Weights of a small mixture-of-experts language model, trained from scratch on English Wikipedia: a shared expert of 320 neurons.
Below are experts of layer 5 (counted from 0) of a mixture-of-experts language model. Rows are named router (the router's row for the expert) and show model dimensions 0-191. Each number is 200 + 20 x the weight over its row's rms, rounded and kept within 0 to 999.
After each expert's rows: "mostly gets" lists some tokens that are sent to it at least half of the time. This comes from a sample of Wikipedia text that the model never trained on.

# expert 60
router,180,180,195,222,212,198,202,219,207,234,195,210,189,193,189,180,193,171,194,183,194,192,219,193,198,209,191,206,202,200,189,171,177,182,172,209,199,204,238,189,204,199,188,200,198,177,218,187,194,216,173,218,202,181,196,187,216,199,200,209,197,235,193,219,225,189,199,192,205,163,179,177,213,221,216,179,159,191,187,220,178,221,202,202,168,190,206,182,232,201,195,225,218,198,217,218,192,202,204,183,194,220,230,228,202,237,170,209,209,187,179,204,215,164,251,170,161,210,210,202,201,186,224,197,237,125,187,244,217,215,189,182,183,151,194,187,179,226,171,208,221,187,168,182,204,199,175,207,206,221,215,193,203,203,195,205,201,212,218,234,170,232,194,197,181,227,182,183,214,189,203,187,184,233,226,204,199,175,183,247,179,232,178,183,238,192,174,224,211,224,160,184
mostly gets: " National", " Party", " District", " Team", " Total", " Film"

# expert 54
router,211,175,224,213,181,206,235,204,208,209,210,187,186,219,193,198,211,190,182,185,157,219,187,193,212,177,213,202,193,237,210,186,216,195,249,215,202,180,184,223,205,210,176,213,205,207,195,228,187,197,204,198,150,214,187,235,237,204,190,199,183,174,189,220,203,182,205,200,224,159,191,189,187,200,207,216,150,198,222,210,177,183,174,174,177,210,208,220,217,181,157,205,228,209,221,179,199,176,207,202,221,181,180,230,159,220,187,182,198,170,171,215,195,187,209,191,212,233,188,189,193,213,229,193,204,196,165,228,207,226,214,219,188,202,228,191,180,207,210,207,254,183,187,193,184,185,204,196,196,201,233,229,177,219,188,192,220,182,207,202,178,228,196,190,178,198,185,191,183,219,206,199,179,222,169,271,221,217,195,226,204,225,220,196,232,167,159,226,196,218,191,196
mostly gets: " F", " W", " T", " C", " S", " K"

# expert 40
router,239,184,226,211,191,221,217,172,254,192,208,191,212,212,195,194,200,204,215,150,208,205,215,199,207,201,184,213,170,184,210,231,188,208,207,189,193,195,194,175,199,212,187,187,166,192,218,208,146,203,192,183,233,236,197,219,230,164,182,192,173,191,217,191,207,216,202,189,213,186,170,174,180,185,206,220,179,186,211,204,170,191,198,194,209,160,211,208,231,194,194,186,212,196,208,199,229,187,210,221,207,195,227,194,204,217,182,177,201,213,198,205,190,197,214,204,189,225,212,209,208,229,220,166,244,194,180,214,198,206,206,189,184,193,208,204,197,201,176,223,201,184,207,217,207,203,206,166,198,232,190,223,170,195,201,201,214,231,213,200,182,220,192,177,167,270,219,194,253,189,196,190,201,210,173,203,213,222,226,262,176,205,183,189,196,177,181,219,195,235,139,184
mostly gets: "\n", " ===", "\n\n", " ==", " ====", "\"."

# expert 13
router,223,176,230,197,225,218,223,206,210,239,229,180,181,203,194,174,206,160,173,210,200,223,209,160,191,230,178,196,250,229,211,170,204,204,203,212,206,219,226,200,187,212,172,197,183,209,232,196,183,206,171,228,217,179,167,204,228,201,194,199,194,202,213,189,247,258,177,206,202,161,192,186,212,192,191,187,199,213,186,182,208,230,195,210,172,203,230,216,226,213,192,234,203,195,216,221,189,203,174,205,200,222,221,205,173,213,188,237,168,184,206,201,203,176,202,223,186,213,208,203,204,230,200,182,210,159,208,198,198,192,204,218,203,175,204,185,202,218,175,192,210,185,180,199,180,168,169,215,196,227,214,186,196,236,206,200,226,202,253,218,229,182,218,217,211,217,186,185,226,178,169,226,180,205,215,209,223,206,202,222,161,208,221,203,217,179,199,204,238,225,166,200
mostly gets: "ical", "ology", "ity", "ative", "ism", " human"

# expert 50
router,232,179,203,207,226,193,197,183,243,220,217,182,188,201,222,191,181,189,214,202,186,201,223,189,228,212,192,173,193,218,154,206,196,230,188,240,214,175,204,214,204,194,215,224,174,218,221,221,186,167,198,188,194,193,142,200,191,195,205,220,206,207,204,175,229,245,167,221,183,178,157,188,205,194,207,206,195,168,234,187,177,213,200,198,192,206,240,223,245,195,182,196,207,227,178,194,222,189,216,228,209,198,210,171,210,204,173,227,199,206,190,207,215,186,188,204,233,236,243,221,204,233,196,160,201,210,219,191,200,219,204,234,211,184,223,180,206,189,153,182,225,210,211,207,200,209,152,219,209,188,208,199,191,208,215,227,219,197,232,207,172,232,188,212,182,210,186,184,204,221,220,189,214,208,190,199,232,201,249,202,190,212,230,188,207,187,199,199,188,198,161,209
mostly gets: " used", " found", " held", " served", " played", " took"

# expert 27
router,203,198,181,199,231,188,203,224,236,194,209,196,161,222,211,219,175,190,209,203,205,191,180,219,240,196,176,194,194,202,207,183,211,215,182,248,213,180,178,215,209,185,215,193,165,229,168,184,210,174,198,169,202,177,200,215,199,182,205,192,201,194,216,207,215,215,181,197,213,188,187,187,212,189,194,202,152,192,193,212,202,161,225,191,213,194,191,218,226,189,199,215,228,199,188,182,211,175,180,202,198,180,211,185,183,178,170,201,234,214,190,236,215,176,226,160,173,214,185,201,217,238,242,201,237,169,225,233,205,215,218,190,174,196,208,175,147,191,190,248,202,211,205,170,196,227,174,170,185,200,197,241,202,224,217,241,187,228,209,213,215,194,185,211,192,212,200,199,215,201,185,209,197,226,190,222,190,173,230,221,192,205,201,213,245,192,171,214,199,235,211,162
mostly gets: " j", " sq", "^{", "\\", "ø", " hom"

# expert 29
router,184,176,203,185,221,205,191,205,223,217,208,192,190,163,187,207,194,188,190,183,211,205,213,195,225,198,165,157,192,233,190,170,224,233,195,206,235,215,181,185,135,196,196,208,193,197,189,196,201,227,189,204,186,172,205,179,175,165,159,219,163,215,185,213,184,197,193,219,225,178,184,177,171,223,227,207,202,218,186,193,185,185,196,206,157,157,188,223,228,209,220,193,210,213,216,213,224,171,228,216,220,187,191,216,203,201,173,196,204,189,192,215,188,205,228,176,179,206,193,162,185,199,208,198,218,171,177,233,222,222,190,219,188,208,205,168,213,204,153,205,229,211,204,178,191,232,223,178,222,235,194,215,200,215,198,214,230,215,207,222,216,203,212,171,209,233,188,206,207,176,191,198,158,194,211,211,241,200,243,203,175,177,210,169,205,183,218,183,201,231,195,221
mostly gets: " album", " film", " Man", " song", " women", " man"

# expert 9
router,225,189,205,192,262,214,213,217,195,218,225,182,152,211,222,188,160,214,201,179,211,208,231,229,205,209,174,194,201,201,206,199,224,243,207,213,197,175,194,231,188,208,202,211,176,207,199,213,187,207,188,193,203,187,199,237,214,195,206,192,222,226,202,178,182,227,188,207,211,184,199,163,194,186,224,205,198,184,193,222,166,199,213,200,221,184,195,215,211,183,162,199,235,209,211,183,211,207,209,245,191,180,214,199,225,232,171,185,152,231,175,233,176,149,205,180,210,199,215,214,208,187,204,191,194,180,222,207,220,242,237,194,212,194,208,179,202,181,190,231,227,172,210,203,200,203,186,203,188,237,203,189,176,201,233,233,213,177,200,193,202,191,153,201,208,236,143,210,232,176,203,203,219,199,197,219,185,181,227,211,200,229,223,198,182,198,177,200,184,203,201,181
mostly gets: "4", "3", "000", "00", "1", "0"

# expert 37
router,219,177,211,215,228,229,229,186,225,203,199,180,190,201,188,182,185,182,217,219,197,193,233,193,211,231,188,196,190,220,188,171,197,218,189,223,192,157,187,193,164,232,188,219,175,202,205,193,196,182,158,208,210,199,181,188,193,158,210,196,196,224,185,201,240,216,202,195,219,151,222,177,201,212,194,215,204,165,192,185,187,220,229,196,195,192,210,190,208,203,210,204,223,221,234,187,193,190,211,193,212,206,255,201,236,218,184,216,186,207,242,182,230,176,203,190,198,185,194,208,201,251,206,174,229,188,233,217,201,200,202,206,230,193,196,168,181,236,160,180,230,179,174,174,221,226,205,209,203,217,198,222,196,222,213,227,218,226,208,216,185,214,196,162,190,212,198,167,205,207,165,203,204,187,207,205,198,172,253,235,175,196,218,203,197,222,209,229,221,195,199,171
mostly gets: " research", " design", " mod", " public", " comp", " special"

# expert 22
router,199,171,217,209,207,195,206,161,200,214,211,199,190,209,220,209,217,197,196,192,158,187,213,185,170,207,180,201,200,206,180,192,195,222,217,223,227,192,210,245,222,213,163,221,219,219,189,210,160,242,203,189,184,191,160,215,211,193,180,191,205,188,199,189,189,200,200,188,189,199,200,192,175,176,212,239,228,197,198,195,202,188,220,223,182,172,221,215,185,197,205,208,213,182,236,183,215,203,208,200,201,194,223,201,211,226,183,236,181,206,209,226,206,157,225,178,212,219,236,187,215,201,192,152,214,208,185,208,197,205,191,241,195,186,211,189,158,185,191,182,204,194,201,151,241,203,233,195,222,220,203,200,173,205,197,207,259,212,228,206,179,187,230,190,193,227,176,158,231,203,220,196,183,261,167,211,210,207,197,199,162,214,217,157,207,210,213,188,210,207,186,188
mostly gets: "),", " where", "\",", " when", ",", ".,"

# expert 25
router,224,179,170,210,190,189,202,229,218,282,215,180,196,212,200,155,186,206,220,179,191,193,240,188,235,220,194,167,201,208,158,203,196,197,203,190,217,203,190,220,192,242,205,197,203,228,157,198,189,215,174,202,194,187,190,178,213,178,172,223,212,160,238,210,216,242,200,239,209,196,204,200,212,188,233,248,190,193,190,218,185,219,221,227,217,193,212,204,201,202,216,221,210,159,208,218,201,210,230,215,219,202,211,182,232,186,197,196,161,190,193,217,204,185,203,187,138,193,216,192,201,206,212,161,206,199,188,183,201,198,189,225,197,199,183,188,201,206,212,201,167,194,190,195,215,199,210,172,198,210,186,189,207,205,195,202,201,193,206,193,196,211,169,181,154,203,183,201,189,177,195,227,214,240,175,234,220,206,207,217,199,219,203,205,222,208,181,218,178,236,170,184
mostly gets: "ia", "i", "ina", "ana", "ara", "ae"

# expert 5
router,185,174,195,206,201,183,197,208,207,232,230,190,176,197,184,191,193,210,207,199,196,233,193,223,203,228,199,208,165,193,194,213,189,218,190,226,239,209,206,216,201,219,195,230,205,212,217,194,182,161,184,225,187,179,166,216,199,184,174,238,196,207,210,211,194,217,172,235,196,203,189,183,191,193,214,207,200,177,198,196,191,195,201,219,202,212,232,213,250,212,185,190,197,197,192,198,223,215,226,239,211,223,236,201,211,181,177,227,214,198,178,204,181,171,264,220,175,199,203,182,207,178,206,193,206,143,205,194,185,211,215,193,172,200,198,196,200,231,179,186,193,174,222,213,223,200,138,189,191,220,194,211,180,206,240,224,221,157,203,220,185,186,220,200,212,208,199,189,194,207,204,204,212,230,174,202,204,173,241,181,196,227,205,161,212,195,192,215,194,202,130,164
mostly gets: "ers", "ings", "ations", " years", " they", "ions"

# expert 10
router,219,185,203,203,210,212,181,209,201,230,223,183,158,181,198,165,210,203,182,192,163,197,210,208,200,157,205,166,205,240,224,224,183,196,195,208,212,175,226,228,199,204,181,228,202,219,215,226,184,204,182,195,207,183,208,211,244,223,198,198,227,178,206,187,216,207,204,202,168,187,186,198,200,161,205,189,179,192,191,195,195,211,224,213,209,203,202,217,220,196,199,158,233,224,196,199,233,200,191,221,214,197,216,201,224,196,176,184,181,186,189,220,221,191,189,166,178,223,194,193,219,219,226,200,196,175,195,221,196,239,200,202,192,167,221,189,172,197,206,225,207,185,202,176,212,209,191,181,197,228,172,245,192,225,220,248,207,175,192,220,181,245,169,187,188,231,190,207,201,194,213,223,244,197,190,265,203,204,207,221,197,218,194,198,250,200,220,234,177,229,179,174
mostly gets: " USA", " TV", " Spain", " GBR", " CD", " FC"

# expert 39
router,214,194,224,211,203,202,237,215,215,220,202,202,187,192,206,192,213,195,198,173,191,189,200,208,230,215,181,208,204,213,200,151,215,206,197,263,171,208,197,189,181,187,213,198,224,232,213,226,194,186,181,214,183,207,201,198,208,198,212,198,194,179,219,178,221,184,179,187,215,219,204,168,214,195,262,210,173,179,223,172,159,206,214,212,193,217,209,222,215,202,166,196,177,237,203,179,204,176,215,173,215,165,206,221,199,207,168,219,193,222,204,191,229,177,209,152,186,221,242,197,191,216,236,183,215,181,182,220,211,208,208,214,242,204,184,165,169,218,187,236,193,217,186,177,203,229,169,191,173,193,185,185,158,206,193,203,253,234,203,207,217,197,208,197,192,199,175,164,186,187,205,218,177,210,205,217,229,189,233,203,177,184,194,232,211,191,170,196,196,199,199,189
mostly gets: "|", " more", " un", " new", "-", " non"

# expert 21
router,192,207,197,210,234,196,177,197,221,250,212,212,144,223,195,189,175,195,193,186,209,204,192,203,229,185,181,235,202,204,222,190,208,206,222,190,207,162,225,209,194,197,192,190,178,203,201,221,194,219,189,227,198,187,185,199,189,206,194,227,226,206,250,197,207,218,211,190,210,191,214,188,217,169,205,203,177,177,193,202,185,173,190,208,199,176,187,196,217,213,202,214,216,209,219,193,192,195,185,239,218,187,229,158,195,199,159,174,182,196,149,192,218,182,214,144,181,220,195,206,220,190,210,191,197,207,196,215,216,246,241,200,193,200,221,194,168,185,182,240,215,204,196,201,235,223,158,193,189,223,199,244,195,190,219,218,211,196,219,204,199,225,217,187,188,218,150,195,198,200,214,192,216,208,216,228,197,177,267,256,206,213,208,214,223,206,189,212,208,183,200,193
mostly gets: "°", "′", "″", " ft", " 34", " 33"

# expert 49
router,184,209,203,207,213,183,217,204,201,195,209,210,194,228,187,175,216,191,179,194,204,194,209,146,216,199,183,200,178,223,216,195,215,225,203,234,239,176,210,200,173,224,167,207,179,195,214,185,157,171,189,175,229,233,193,234,239,206,202,211,203,205,234,203,240,204,205,207,205,209,170,185,198,208,202,216,202,197,206,191,181,203,225,202,187,176,182,182,230,201,217,225,212,183,228,174,206,184,210,181,227,195,194,194,236,168,172,221,213,201,205,212,202,195,253,212,187,184,176,198,182,232,217,193,221,160,182,199,198,205,218,220,215,217,228,199,162,228,182,192,202,224,216,214,205,232,216,219,204,183,177,213,186,210,187,202,226,190,213,236,215,224,180,187,197,223,198,177,195,221,175,227,236,210,203,228,191,173,205,239,171,193,225,190,185,183,168,267,216,210,186,200
mostly gets: "==", "===", " ==", " ===", "====", " due"

# expert 59
router,214,201,211,209,187,201,194,199,238,215,197,201,189,194,221,168,208,158,237,212,173,226,218,171,175,214,197,197,189,189,179,189,193,205,187,245,240,161,225,211,207,202,189,228,171,240,247,200,188,192,200,190,207,226,180,189,220,194,237,193,191,224,210,188,218,233,173,224,189,188,172,154,197,196,231,231,219,180,241,196,169,215,222,201,205,221,216,244,214,202,166,190,199,192,176,210,190,190,194,210,201,197,204,177,200,205,179,231,208,197,197,211,185,210,210,193,207,184,237,211,193,203,233,185,226,185,196,230,174,222,212,227,187,179,203,201,186,221,164,238,190,220,228,206,213,207,207,212,209,223,204,192,189,200,214,224,219,189,230,201,180,256,194,178,189,222,166,174,212,211,214,189,224,193,190,206,224,185,209,199,212,195,206,240,205,166,202,236,181,187,184,201
mostly gets: " used", " known", " found", " made", " released", " called"

# expert 51
router,190,170,195,234,199,201,194,227,214,249,210,180,181,166,218,201,201,213,235,163,175,197,204,200,202,221,212,179,199,192,206,208,180,193,215,214,217,198,197,185,180,206,203,222,190,192,214,211,201,224,162,230,204,188,175,210,202,196,169,177,174,214,215,170,224,204,212,220,191,153,205,182,193,180,207,223,168,191,186,201,180,202,257,222,164,182,186,213,228,224,189,221,186,205,215,201,224,211,180,188,199,199,217,197,236,226,183,180,207,187,171,237,211,185,220,202,165,230,206,187,167,184,214,178,224,181,175,214,192,240,206,211,184,173,213,192,209,194,202,221,191,186,205,229,206,233,188,224,168,253,191,223,195,239,196,218,217,183,215,219,203,224,215,174,197,206,199,197,211,197,206,194,232,202,234,226,213,198,203,232,216,200,206,179,253,185,204,199,195,206,154,209
mostly gets: " University", " School", " War", " Cup", " England", " League"

# expert 56
router,205,183,197,218,236,205,204,181,251,228,203,184,178,208,175,149,246,188,224,195,183,204,200,204,190,232,196,207,176,213,182,168,207,205,192,204,225,165,223,238,206,211,201,208,164,205,235,179,187,229,185,206,194,198,188,191,189,192,160,216,179,206,242,197,215,240,216,207,203,215,208,164,198,196,198,219,193,194,178,192,210,208,215,196,179,161,221,205,213,204,191,190,209,182,226,221,208,192,206,197,206,213,215,202,190,232,185,205,185,170,164,224,213,195,219,185,155,213,212,196,189,185,190,169,212,166,194,211,174,201,197,198,197,184,201,157,202,207,151,224,188,201,223,185,207,168,179,223,216,248,200,218,192,193,211,223,211,204,204,233,197,220,213,186,196,198,206,194,200,165,201,197,220,187,203,222,238,208,226,188,209,196,213,165,266,198,203,180,204,206,169,176
mostly gets: " School", " District", " area", " school", " city", " station"

# expert 45
router,228,154,190,223,189,207,187,191,215,224,220,176,193,173,218,213,192,214,195,199,173,189,200,190,166,192,216,197,199,205,180,204,225,203,216,226,212,220,191,230,190,217,190,254,209,238,182,192,183,220,148,213,144,191,183,223,194,166,191,232,226,199,196,208,227,202,185,192,243,205,179,174,187,174,189,226,198,203,211,198,204,205,210,192,198,193,197,238,238,181,189,219,205,144,224,200,198,224,220,191,211,202,221,178,187,202,182,206,200,165,177,204,193,186,209,206,176,212,198,191,214,211,204,193,220,173,180,193,178,206,221,216,230,194,207,210,200,204,231,205,185,206,209,240,242,236,202,201,204,207,196,199,184,248,189,192,237,191,182,200,224,204,220,202,183,225,175,210,225,206,189,196,216,205,187,253,209,216,246,238,225,211,206,213,218,196,191,199,202,226,163,196
mostly gets: "am", "ton", " Paul", "oph", "ott", "ett"

# expert 53
router,212,196,191,203,214,224,205,207,230,222,216,192,171,189,188,217,203,194,194,180,235,214,218,170,198,207,165,210,177,205,216,170,208,198,230,217,232,191,205,219,189,209,223,198,191,184,161,185,189,199,189,190,229,191,191,201,201,152,175,174,197,219,224,151,201,205,190,221,200,194,159,190,178,156,198,183,181,205,219,173,197,196,204,199,187,187,181,235,191,153,221,203,225,152,193,175,198,171,207,201,242,155,201,200,206,198,165,189,190,203,210,222,180,181,194,195,156,222,203,155,210,227,194,196,218,162,210,236,239,190,216,208,188,171,224,206,161,184,210,238,247,211,183,190,210,192,198,183,201,204,205,208,206,214,199,217,203,244,197,196,213,178,232,201,189,222,203,177,186,203,215,181,210,193,188,212,200,197,235,216,187,214,186,214,221,183,182,230,203,226,212,194
mostly gets: " Car", " San", " con", " pl", " ch", " Mal"

# expert 28
router,210,197,208,192,220,203,219,204,212,224,204,205,208,199,199,178,179,171,173,203,206,175,233,186,238,214,199,159,223,202,205,189,240,217,210,204,212,208,238,212,179,201,196,207,207,206,224,234,186,184,204,207,222,224,200,196,234,215,186,201,221,182,221,193,196,213,185,190,194,212,200,167,180,212,219,199,190,185,239,184,175,211,221,192,201,170,197,217,266,165,212,225,179,170,234,229,196,209,211,234,216,191,199,193,217,193,168,217,203,177,198,231,233,186,254,197,190,222,193,181,233,227,227,183,232,204,206,202,197,204,195,207,174,166,222,185,181,218,193,202,206,209,224,208,225,201,180,163,220,212,203,246,155,206,190,206,216,212,200,240,186,183,198,194,171,266,198,186,193,192,214,207,203,222,219,219,192,199,204,228,185,231,212,207,179,190,189,216,213,218,180,194
mostly gets: "==", "See", "Personal", "History", " ==", "==="

# expert 4
router,206,182,219,233,243,207,221,190,199,234,195,196,172,219,173,202,169,179,197,193,176,186,205,167,209,246,224,180,153,182,205,202,203,242,230,193,225,217,203,187,176,213,212,251,186,221,203,192,190,202,180,214,228,178,172,211,209,210,190,212,180,200,210,174,243,226,153,239,224,187,210,200,163,167,209,216,187,192,186,193,211,184,237,232,191,179,189,219,208,166,206,192,209,178,202,204,217,205,200,239,219,170,200,189,216,181,184,204,173,188,203,229,199,218,203,183,185,190,248,203,207,186,211,217,223,189,196,204,167,176,191,250,209,180,218,184,177,201,210,190,194,217,206,202,232,189,208,174,194,238,180,211,202,202,227,247,198,209,223,182,228,208,171,188,189,214,215,190,225,220,229,200,215,207,202,210,208,173,204,212,202,218,189,177,193,210,196,190,211,203,191,188
mostly gets: "ce", "ster", "com", "ette", "se", "ner"

# expert 52
router,215,198,214,195,205,206,218,200,199,217,246,179,203,221,164,184,201,201,222,188,172,219,197,205,238,177,202,209,233,179,210,209,194,245,189,240,190,213,230,205,168,207,171,223,200,207,231,211,177,173,212,191,215,176,186,214,216,218,198,224,178,173,247,204,207,199,205,231,208,190,198,192,195,167,175,189,150,179,220,210,175,198,241,233,196,208,186,224,211,206,198,217,206,191,247,205,218,207,218,208,195,188,181,219,193,218,174,202,173,196,224,211,213,214,244,172,196,227,220,193,199,204,230,183,210,196,175,210,214,194,236,230,204,224,198,171,192,213,191,180,224,180,198,205,218,222,211,198,233,233,210,235,178,249,236,182,226,243,218,236,192,207,178,214,214,222,173,193,213,200,208,201,224,193,193,196,204,201,187,203,206,207,176,190,196,192,207,201,169,205,184,162
mostly gets: " then", " later", " 2005", " 2022", " 2013", " 2008"

# expert 63
router,209,210,201,215,230,205,235,206,225,202,209,184,135,198,213,175,182,176,202,189,209,181,204,185,219,201,194,237,165,184,194,195,200,214,201,188,216,184,199,221,211,195,225,230,194,245,193,212,197,184,203,212,218,197,193,201,181,196,202,203,212,204,201,193,201,228,221,230,235,188,210,191,182,181,232,186,172,178,174,182,173,180,218,246,199,214,201,224,218,213,179,195,184,167,183,211,193,200,194,206,220,181,193,232,202,212,185,201,202,231,177,197,189,194,229,196,179,189,173,160,203,190,256,187,224,197,166,220,220,215,202,231,207,189,214,148,188,245,141,201,210,185,193,167,238,194,178,194,202,212,184,219,204,202,228,237,194,201,190,204,202,205,195,210,205,211,198,204,191,193,197,220,154,197,230,204,230,190,239,190,185,235,193,195,193,183,197,205,234,218,195,159
mostly gets: " year", " round", " season", " high", " age", " air"

# expert 1
router,213,163,212,232,213,225,245,231,219,195,212,168,189,198,180,203,206,162,167,198,197,197,191,173,207,226,153,198,182,212,193,184,208,212,205,234,206,196,197,189,214,194,170,223,179,187,170,201,178,189,194,189,201,197,211,221,227,155,218,199,220,164,199,206,196,181,154,235,203,177,172,172,195,184,216,216,200,160,225,213,186,242,179,192,157,182,210,210,208,188,177,222,190,156,209,184,208,200,220,222,228,163,200,223,180,224,189,217,176,225,193,192,221,207,192,202,198,211,184,213,178,220,201,174,206,184,190,188,208,208,223,188,179,183,230,182,173,214,178,204,180,193,216,178,215,188,200,201,206,192,228,211,192,224,215,218,201,195,219,209,183,230,191,177,197,205,173,165,204,184,219,152,224,205,193,223,226,180,236,229,204,214,200,208,182,204,200,199,229,179,203,160
mostly gets: " dis", " Ab", " ex", " Re", " Ad", " Ex"

# expert 43
router,195,179,195,219,215,208,216,241,192,191,203,202,192,157,184,178,220,197,195,227,193,163,176,202,220,210,204,173,167,236,216,193,178,213,206,205,213,184,206,203,183,204,200,217,209,205,148,192,206,204,196,205,216,175,183,208,174,204,214,249,211,201,184,176,212,222,209,203,192,193,200,204,183,194,222,215,173,209,206,224,194,213,210,218,182,208,214,206,236,184,218,207,220,177,255,207,200,210,219,181,215,168,232,186,207,202,170,192,211,170,214,203,192,156,212,204,188,239,199,179,210,181,198,211,214,208,214,216,205,205,218,205,218,212,185,190,171,195,186,213,218,200,204,189,204,172,191,202,217,186,203,218,143,190,207,259,234,200,226,216,211,223,216,207,189,281,156,182,217,222,208,223,201,188,169,200,209,182,195,237,180,178,195,193,235,203,207,213,209,220,165,214
mostly gets: " |", " —;", " Apps", " –;", "%;", " ="

# expert 36
router,216,195,202,205,229,204,220,181,193,242,220,201,147,175,183,167,177,222,207,208,195,228,225,204,220,217,193,211,174,200,199,216,194,206,207,194,196,176,217,210,198,173,212,219,183,211,205,227,180,216,170,174,191,152,163,225,186,220,172,192,175,200,207,194,189,264,203,233,198,189,196,201,200,210,212,203,201,179,213,192,181,178,184,219,213,188,200,226,242,206,210,203,231,203,257,225,189,207,200,226,213,195,197,226,181,216,165,182,196,206,186,201,211,195,220,190,204,218,168,212,180,211,197,158,214,197,189,220,200,257,217,214,247,213,209,186,204,208,168,213,205,184,201,209,221,190,203,191,186,235,213,234,184,194,202,229,229,199,200,192,209,197,167,186,181,236,167,198,239,180,234,168,192,199,191,220,221,195,209,212,208,233,205,207,185,194,194,193,191,199,196,157
mostly gets: " 7", " 20", " 25", " 24", " 26", " 19"

# expert 24
router,217,176,181,214,215,218,214,195,230,233,211,218,203,215,209,187,199,196,222,185,205,215,209,192,208,186,189,202,226,199,161,196,215,198,203,217,186,183,223,196,194,233,191,208,222,228,206,168,189,216,183,189,183,173,177,204,184,202,200,192,197,204,219,174,209,182,194,203,214,196,192,188,180,185,240,230,199,182,199,195,172,203,196,194,198,211,235,229,187,191,193,186,226,198,219,184,224,195,211,252,199,164,230,149,182,255,171,236,212,223,164,211,171,196,220,199,210,201,176,209,215,194,213,192,199,150,164,240,204,181,241,228,182,207,223,164,208,207,160,196,193,199,212,178,221,206,207,177,230,210,163,220,190,208,202,228,214,203,233,209,191,194,192,167,181,232,200,202,205,196,219,185,215,216,158,200,183,163,200,222,209,201,226,180,211,183,198,224,236,217,177,178
mostly gets: " is", ")", " it", " was", "),", " has"

# expert 12
router,205,193,222,185,207,217,199,204,213,240,227,157,160,203,185,177,216,195,193,186,152,202,186,161,227,185,184,175,193,243,206,214,246,187,227,208,191,183,209,195,193,219,200,226,201,209,203,200,189,224,208,194,203,228,192,200,247,215,191,194,179,189,195,194,213,184,198,201,193,175,207,214,196,187,212,186,183,205,234,197,198,194,211,187,209,196,193,204,210,188,193,202,233,220,210,197,191,204,189,222,201,189,208,215,200,192,172,183,183,207,191,222,212,202,212,198,162,216,222,207,216,234,227,156,190,204,192,218,196,243,235,195,218,159,197,205,171,225,196,220,199,176,206,173,201,211,180,197,186,218,196,259,188,243,204,236,196,188,186,216,194,263,171,187,206,198,186,196,210,215,194,203,184,223,181,271,215,193,201,221,181,220,221,200,238,183,192,208,174,243,202,188
mostly gets: "B", " F", " W", " T", "A", " C"

# expert 11
router,207,154,179,198,217,201,229,171,217,221,212,199,209,214,201,216,195,161,240,189,148,210,162,206,242,210,203,189,183,174,152,213,180,223,226,255,209,197,239,240,173,195,223,183,216,197,179,192,198,223,177,219,179,194,203,214,196,180,193,176,210,196,214,193,204,211,178,165,215,179,198,194,192,209,216,221,205,217,206,198,204,210,232,185,205,168,213,192,220,171,176,202,224,182,222,180,230,176,206,242,216,183,211,212,193,190,188,187,198,189,179,200,185,212,202,171,196,183,215,200,196,217,222,204,224,198,200,195,191,215,189,241,218,206,218,175,192,209,205,227,192,195,194,201,263,210,177,173,200,235,217,226,192,221,213,196,206,218,206,200,192,219,175,205,199,212,146,187,222,198,202,205,210,239,191,240,183,206,237,223,196,184,191,178,197,216,168,205,182,211,198,199
mostly gets: "z", "q", "k", "berg", "š", "j"

# expert 16
router,182,178,177,206,216,224,217,234,221,192,210,194,183,193,217,179,238,180,202,222,214,177,195,204,183,202,188,204,183,241,201,203,221,231,212,211,228,180,200,206,172,219,194,193,187,223,162,200,207,195,203,225,204,185,167,203,208,200,187,207,221,206,173,197,226,207,216,194,180,180,219,206,183,179,219,195,165,194,191,188,186,204,206,218,186,193,220,218,217,220,214,198,208,182,242,208,190,174,195,171,224,161,230,179,212,180,189,214,203,164,201,201,245,191,230,212,179,215,185,187,205,187,223,192,196,203,216,211,210,221,205,199,203,196,176,183,178,214,210,189,211,208,179,211,237,197,201,187,238,186,222,212,148,195,218,237,223,208,203,211,230,239,188,181,167,284,175,164,217,196,180,167,210,204,187,200,221,182,179,220,197,167,199,195,233,173,207,218,221,212,168,218
mostly gets: " |", " =", ";", " —;", " –;", " Synonyms"

# expert 38
router,194,173,228,190,205,210,201,183,204,218,209,183,179,208,205,194,208,192,192,177,173,223,188,185,183,211,210,198,181,207,206,170,219,206,194,214,224,182,223,208,206,223,195,188,185,216,206,211,159,237,182,202,190,144,144,201,185,199,181,177,219,174,226,221,196,204,206,180,199,197,196,189,192,167,197,210,224,204,196,204,190,172,235,243,177,197,221,232,190,205,182,190,206,169,229,166,239,203,237,186,216,184,222,190,225,213,190,205,175,203,207,231,204,159,202,200,194,223,219,192,201,204,223,159,224,210,190,215,169,185,221,250,205,186,234,210,162,175,213,187,217,185,197,180,223,206,220,205,188,216,231,217,174,207,190,211,256,217,211,224,177,192,203,163,188,221,169,181,206,218,201,201,174,236,185,225,184,214,212,169,154,215,196,194,201,206,210,209,210,198,198,187
mostly gets: ",", "),", "\",", "',", ".,", ",\""